{"n_layer": 11, "n_experts": 24, "d_shared_expert": 0, "balance_loss": 0.00313, "balance_bias": false, "lr_router": 0.000562, "norm": "rmsnorm", "norm_eps": 1e-06, "tie_embeddings": false, "optimizer": "soap_variant", "beta1": 0.95, "grad_clip": 1.0, "train_tokens": 305800000, "dataset": "wikipedia_en"}
Below are experts of layer 7 (counted from 0) of a mixture-of-experts language model. Rows are named router (the router's row for the expert), gate (a neuron's input weights, with its number), up (a neuron's input weights, with its number) and show model dimensions 0-127. Each number is 500 + 25 x the weight over its row's rms, rounded and kept within 0 to 999. Numbers have three digits each.
After each expert's rows: a language model's description of what the expert responds to. This comes from a sample of Wikipedia text that the model never trained on.

# expert 22
router:506503478513487573482478558496518471465492526549457517461504500505532550546562510504506500530512530484511480514481525555492536513497514485474496487527515533464512494514531514489510472527469506534527498492480502499460510554526491505456548546487519497489499516509514525531502519514514499529464519484534508495487507480454500484488482523469480488532515550490503484478503479487492525492486
gate1:468487509434492488504513487523504517472487503525496451497510497505478480502506469488452511524509529516501499469445497488501530511527479487505500481479525533509513501546451563504489529484521502520513528521519478482537509498502470480518509530503498501484503467439482492557508464483517534487491555429517502478524514532478473469497544553485485504514484501453502500462490466490519498505492
up1:479480527491495448500521483510519511474488497509429528521526543472537481549492485471503494515523514520516494481461514504508481520515504542479494480471517548472480471522468451504481475517501486527504517516518494507513554497485492535514509566465483512474498485454506497558514495484456476492528484506496493498498546550458476516484522523467500504482509482484552523485541494519484512495487
It responds to: The word the and other determiners, plus table pipes, mostly in sports league, tournament and season articles, as in "in the 2014 NBA draft".

# expert 3
router:496513475512510520548510497514511491503526496509489503499484477543505506547518535539543470535495490508526485537508511515498507479505507440454454483544552493506522479508504525532531520545493495537564484532421476500505527488492458484486492530504531505496525542504522503521515524508525525499511503469512525490502516500505498483489506481453464482511524527445522514491531488500542530514482
gate1:538511498510528547485486509494510507533487488493483462481502533506502489518493460533493541473517491490488482509500508504493542498539533508494498512530495519507529493440531494471502538487523512453493508514463522495457477528483484478489543496510522476488491531518505512452452438532467510539536487468461547513489458463464478501522496445519524457535491505486522501499498504480517548492500
up1:502531534478495520478475558481526482488499457501509487444493502509484500460481543496487485490506522508506471536520519523517471495516538551495485492514488529510473500437491516499491549539544512498469559461492526517502526516525505483452489521493522474490499529469481542465497483494526462490566499485459539482515519484492497491519536491508496492455461476518494506515499503496491478539482
It responds to: Line breaks after headings and sentences, sentence-final periods, heading markers like == and ===, and table cell pipes.

# expert 17
router:554500498526499520511503491455537506459526501531473524477525454553504521510547531530507511513535502516514483522477533515478528458512512480469474449516491511448517520512551467491488504552513495567523535495487472513493495541514507522479533517472528501462493514516524545534479525525513462522471495476528535493480520488472515498502502480466494515492514513490478474511505508463504512498488
gate1:496537528500491498484506471478499475456519470556533549526477494540475470488501520514502486456507513538511464533464482535492532459489518473528528467464530519476484483527472495483525519499566479508529496511507505512538529521483507492487514498496504478510486542527511511533524521503470464521488458524515547544553484514534494466533525526465499533516496475524500487501479496485507522509514
up1:471477505514480515496476476460498515486488511497467587493436509466502481474495533505529503530516484523488510498471502519528493470481484508508476502476527495440472490511520459521540515544528500464482492453492530501469507532490508508489500509459517488495484501473490494486543470552519478491527458475492493512547527520507448511470510476515485474531506494496515487514454545469522498534499
It responds to: Number words and quantifiers before nouns, such as two, three, four, several, many, various, other.

# expert 23
router:544520466546516508513501535497516481474514514522482528494524478508549494545512535497506490516511535494534469507513545520468555473498503483475470449521525517507477494522510521503498518562445514506538514526495517504508511543499534494488544541499487482520533497530514516535496524505505521524488507452540518474498547489492525506463518482470441503484514499487506492502537491499541518458502
gate1:474483502529475526514480465542530443491503582518539533482496510505510548496504538554517506472511512509489489505483498485476489503529508524510500506492493483469509451491499487520529497512484484532494528477474531486483491482492488496539507489464501541498513468552509485513495502426470526517502484486512482470521482537490519522447532477471543510510538472505495528470467536509532497493487
up1:518479497499526531461504556470494516473491420495485463533514522504522490491527506436490513487496473512492478488517523494473511496472492450474527539479474503513505508539520522503488540502498556470491479545517485519526507530538536497474499515521532460532485535482482462471531514570507537520505484535504512500486515484484490456502495544520484524501472482479501486514504500517488510515483
It responds to: Commas, including ), and ",", plus semicolons and words like in, and, of that join clauses and list items.

# expert 5
router:538530506533498509522535504488543522499518519519519502493547493523522535521548507509514489533500525510496503554501500526451550462478529472426519495536514506509494525502492523517466477541492509548511524466483467479469494515528522548509497511496495502504506520494507519527462510509524510543465516439501512465534515469478524498468504497512485502522497485450504468466495490508493554501506
gate1:469492500516495463495576501508486523535542525529493483506502489534491490538528496503525490444463505519513500556488483515501533509500494497468540503499517486495492506497478490494478497538526527508506520520513480515526519513485459536508502507498460512577509475517481471472470540526522474450496496512500524454548509492512538500437509545516530509468521510520518488504538512520463498478498
up1:494482535497515436480501482483530511532483482523484497508558487507492565487522496503504499531458489531522479531541497481493555550494485513493494518519467500482504509501543512499488518467519502503525480504504521509513468491524489486505507522463509521536489480500505494523519503511442479465498523444502526494501517526512489577508521535485455519460525495556520495550493499487511468481470
It responds to: First pieces of capitalized or lowercase words split into fragments, especially S and s, such as S|ettlement, S|omali, st|ore.

# expert 11
router:503535502517513553522480503486541504464557525539475540493520491512511525503562542517528508516499511497534507525500528546449532489506517496483479471538530508494519500529546477507496512518453502521533495501475512505487469499500504513481533507494553491504531482533537519525468498503517473515481532441520491466492492488456490501462523488481475484500510534473465486494552485497500532501467
gate1:437532507530488485505500465474485489484468497500483553530553514525507446492508495487544465472501512487489514514482487497445502516498506489522533508497488524485518503504508484508581503457466483528501495495495506485501519518499487504508506483433512525487488514508516531531504506482493501516519506493459538534509491487504440500548534478538488548497443516529471507451518487478495503516529
up1:499501515531426509501508488490489512529490471518492500518452542522485497545511516544501420499510452514510514505516491530504503491495463505498532462496459481492526507493499484523500493511513472497496497519513480460499488540521496456515523490520502505518532490540484529469508507510500488495494522443521537503547533464468462475479548447445475542518510478503468515530521504517503493484492
It responds to: Century digits of years and month names in dates, like 19 in 1915, 18 in 1822, October, July.

# expert 6
router:487536477513524482509544504482526523464500503528487506441519510496519505556504514540515468531478537458513489508485524566438496509530539471469507506507535501498534494518504481505530526509483461548524529472472503528518508552506476524490496521501534500514499528515520522539501521535516483532489505500480534454473481489519509487512515479500445523476526548490496492516506472473519495477505
gate0:548513501508468518460517510504456480488511505477485527529512480531481481552470504528532501518523498514504516502495471513511500468525506484474495484482459536497519560500477461541513500525544483452514518501547543509539532522492521495492476546468456526470512448502489459502536518514512542528512492505515526518509459538494506483490542495512525502486494509528502487514551481498496522460472
up0:512492469540445531503465473540513485499522501477493479473470494499460506522482480527484461515486539527516527459508468507539501459501519563480487567491510476540526511501517496472518476494496516488481500494506519487482497517504486549493489475510505497482493491523508498528478483504467419497495509507497551471525502502462534473500467559499502508507529489460484541456495485493487464504507
It responds to: Table pipes, separator rows and infobox or section field labels, as in Website:, Resting place:, Awards and highlights, Votes | %.

# expert 19
router:549530496510480531528542559509558505478532526496504546504502506525506528510502579529536493517524495443562524518527506553462514484523545462486471507503521539490518501532505520535529506483497495504499517540490495511531494514515459542514552503449531493505480510483487515515504518512505491469481489496516516478484496513513480477462481480527491484504484515507504493474510483495486503472514
gate1:513502494430511497503550508517552513482504502567502506483500492517470502510506512488508524508520486505480514486505472490451518507489430526519518520476505496481474530450521510506526482520491519518478522520474514496528527441484540485489497508495517424492516513524506524509539483547477490495495500478511452461460475537494510493485518508473477526524536479475468527491521475497517544527514
up1:539450507564530528528457482515535500541544472503508490494538497505488495520497506541454513504491501512518511481431498510462487487489501478470521549484486507459520531525494532512474553507515514479489537505537504490530467531476505551491481521504505500509499479492502480534478533494515510520503492539473492479512479524495457474482478506528522471499502504500520544504443530497472474522468
It responds to: Word-final suffix pieces of abstract nouns, such as -ation, -ence, -ity, -ct in misconduct, -vention in convention.

# expert 10
router:522518510519516551524498520479505532462545533524499535463528501541536486507514513499525476519528547531509506501459517496495505511490551469492516491544512506501523481512539523505478501548503475546549494495449514533467482509515495502497503503489493513471516528477515555527536517530506480523456479469515491486494489489461512521480513480508480521471498530454483466505503495485544561480486
gate1:518483491481474538470537525482456466503487532529538486494519447517517508474502501523495482505502528508525469528475519535467508517501492484475500542505486529465532468505532500498457516521489459490490531483521473531478460527555495504531495500510535513483518555471450494443482494509518518543485532525481495470528458533467490534519518520523512479499505497515487489548505493472526519472492
up1:532499490505502480504470529519473480498487528493516492481520502484491494511526490475498523520507469500531523510450481479497521546510448491494502463508529494526496518540546483503501527515492507518578472474533542456534501499481508450500505499537456532493520523558463526484513503495512499516476478483506491531462483486491475455448457474522459519488481450527521525517491483512480503478476
It responds to: Words inside quoted song, album and film titles and quoted speech, such as You, I've, My, Love.

# expert 9
router:525518501539516533524511526446531512447533524542482543485537485536519521512532527518529473537541520506514510515479523503463527479502528477480476475530515521462509523529543490503508503530479483544529513496484460508483488552523513538498512522490516483490494520511551544532497533522532480520461523475522518478483527480451506507488496497486471511487527512484462476477517508465508507481478
gate1:522541483512514481515516493539476536526524500501531508472458498531479502560490507573501473505507509499527509508468462523506522499484535460504515485470482478497486485488500499560468516488495516459502501458487513531475475540460489484505566471466505513531500496533512480491531486517483500483494524528544532486501472451532555481508502510446482477496498512495498487495509508497475527473461
up1:523514449504485494491503516525527544503462520506510483472506519491527559437561544495501477484509493526520520481512507501500497502525515502540512515485503510542525458477521442509512475505524488485452472503498499509512522464488496497525553524521538539504509510501513555519524516459485535467449508517447534488495503529478523543500527490515506495493500484490534490464492477537488501520500
It responds to: Opening parentheses, hyphens, table pipes, and Latin genus endings like -us, plus name starts such as Mc, Mur, Vir.

# expert 15
router:514510462529527533526498505498515535447513501545506562469524505503520526540549544504525503522513519522527469516519524513470517470525496484491485480511496496483502524503558476527483510512485484556521482523500467505507476527534490524470554513487506491495490534484501521561474514518556509499451493462520541485491497473482475507493470479487495504508507512461465504493519529460511531498478
gate1:479539515550484537559495494560516476528506539490528497523500501517477475491511491536502530490493489483483484492475441525513516527473495451491494473501524526560538553486483527489516503459515481467496535494479472488517481545510530487471485497475512502509470429511514493500492527473506512493479502521509478549523524492475508483545508486490537486523488487527451520508501506528484524498509
up1:533481521491518486464539513493515523516492496514508508508487498527535472426485508499522515533529463497499436519506455489508506534479513544508511468471468484485489514495516486453504538478505480530536469477502497488460539508482509550547497513503492504484544523522508506516460517492475498527492500513506491434547461493518524518517520534531469495500492520536519465513505477508508466554498
It responds to: Ordinal suffixes like th after numbers (19th century, 5th district), ordinal words such as second and third, and North or South.

# expert 7
router:527517500539516534524510525445532511448534525541481543485536485535518520512532527518529473537541520505514509516479524502463528480503529476480476475530515522463510523528544490504509503531480482544528514495483462507483490551524512538497513522489516483490495521511551544531498533521532481521460522475522518479483527481452505507490496496486471512488526513484463476478517507466509508482477
gate1:491489484498513541515536524540455512519548500481533534518507546524500458466497495490505512513519510538442501478500517541466445505494508498507479534523487506522514500509481510478496501490473497494486489546496535488548486539528521506511455506531476488532497532511521530526447510507519484508490525459526453481463528516447513504536512501455478485482494485551492472490512543486485499480512
up1:490531517473474458544503485487516509525504544514484481482514542462499492488511473499509479529477518499516471531530455509496525540518451511496458470480487526456505494479512500503492528490526495485521528511448512483503457484492467515526532517506520554488544531523521461513494530486524496466522489486543499479483566492513533507536457512549460489522495487510517519464496472479480477508480
It responds to: Digits in scores and statistics tables, Latin genus name endings like -a and -ia, and common nouns such as park, town, water.

# expert 20
router:531527488534543492498504491483508515486530517498488481494529459569556512509504506525521505500517505525543511492519541555502511449505505475446509487523535529482492477533483500516487519519454475514543494512467491539503530538512491512455521519485481507543484492524514530541520527506540464484485529480525482487473511502499471470499490512487441477514495506473475498458480504487520530461491
gate1:545526529451494514500491523483528478528554536507524478516524494511493527515512518558510509453507495497481493546520484516504507505476496453539530499503453505541465462504476521498504547503509484488500502527490495524505512474518474551480505489445476502471451514511522504500494535517482491523556474461506510498490519498502514481450507482506542456498499493504483534463473518551478465489493
up1:494528501508509512503556477513478504463433457505474495474511496485495482484503474456456517517503505528467496476520532529516498543481491525481528489512512509459548539493522477491520456491508532511506475517478504481522492527503528474542492484509523522515522547498487497503514428506562554449481510529543512477532501510514525493512511512525458514492495502470491479501494478459511525510477
It responds to: Function words in running prose, chiefly was, is, to, of, with, by, as in "and was buried at".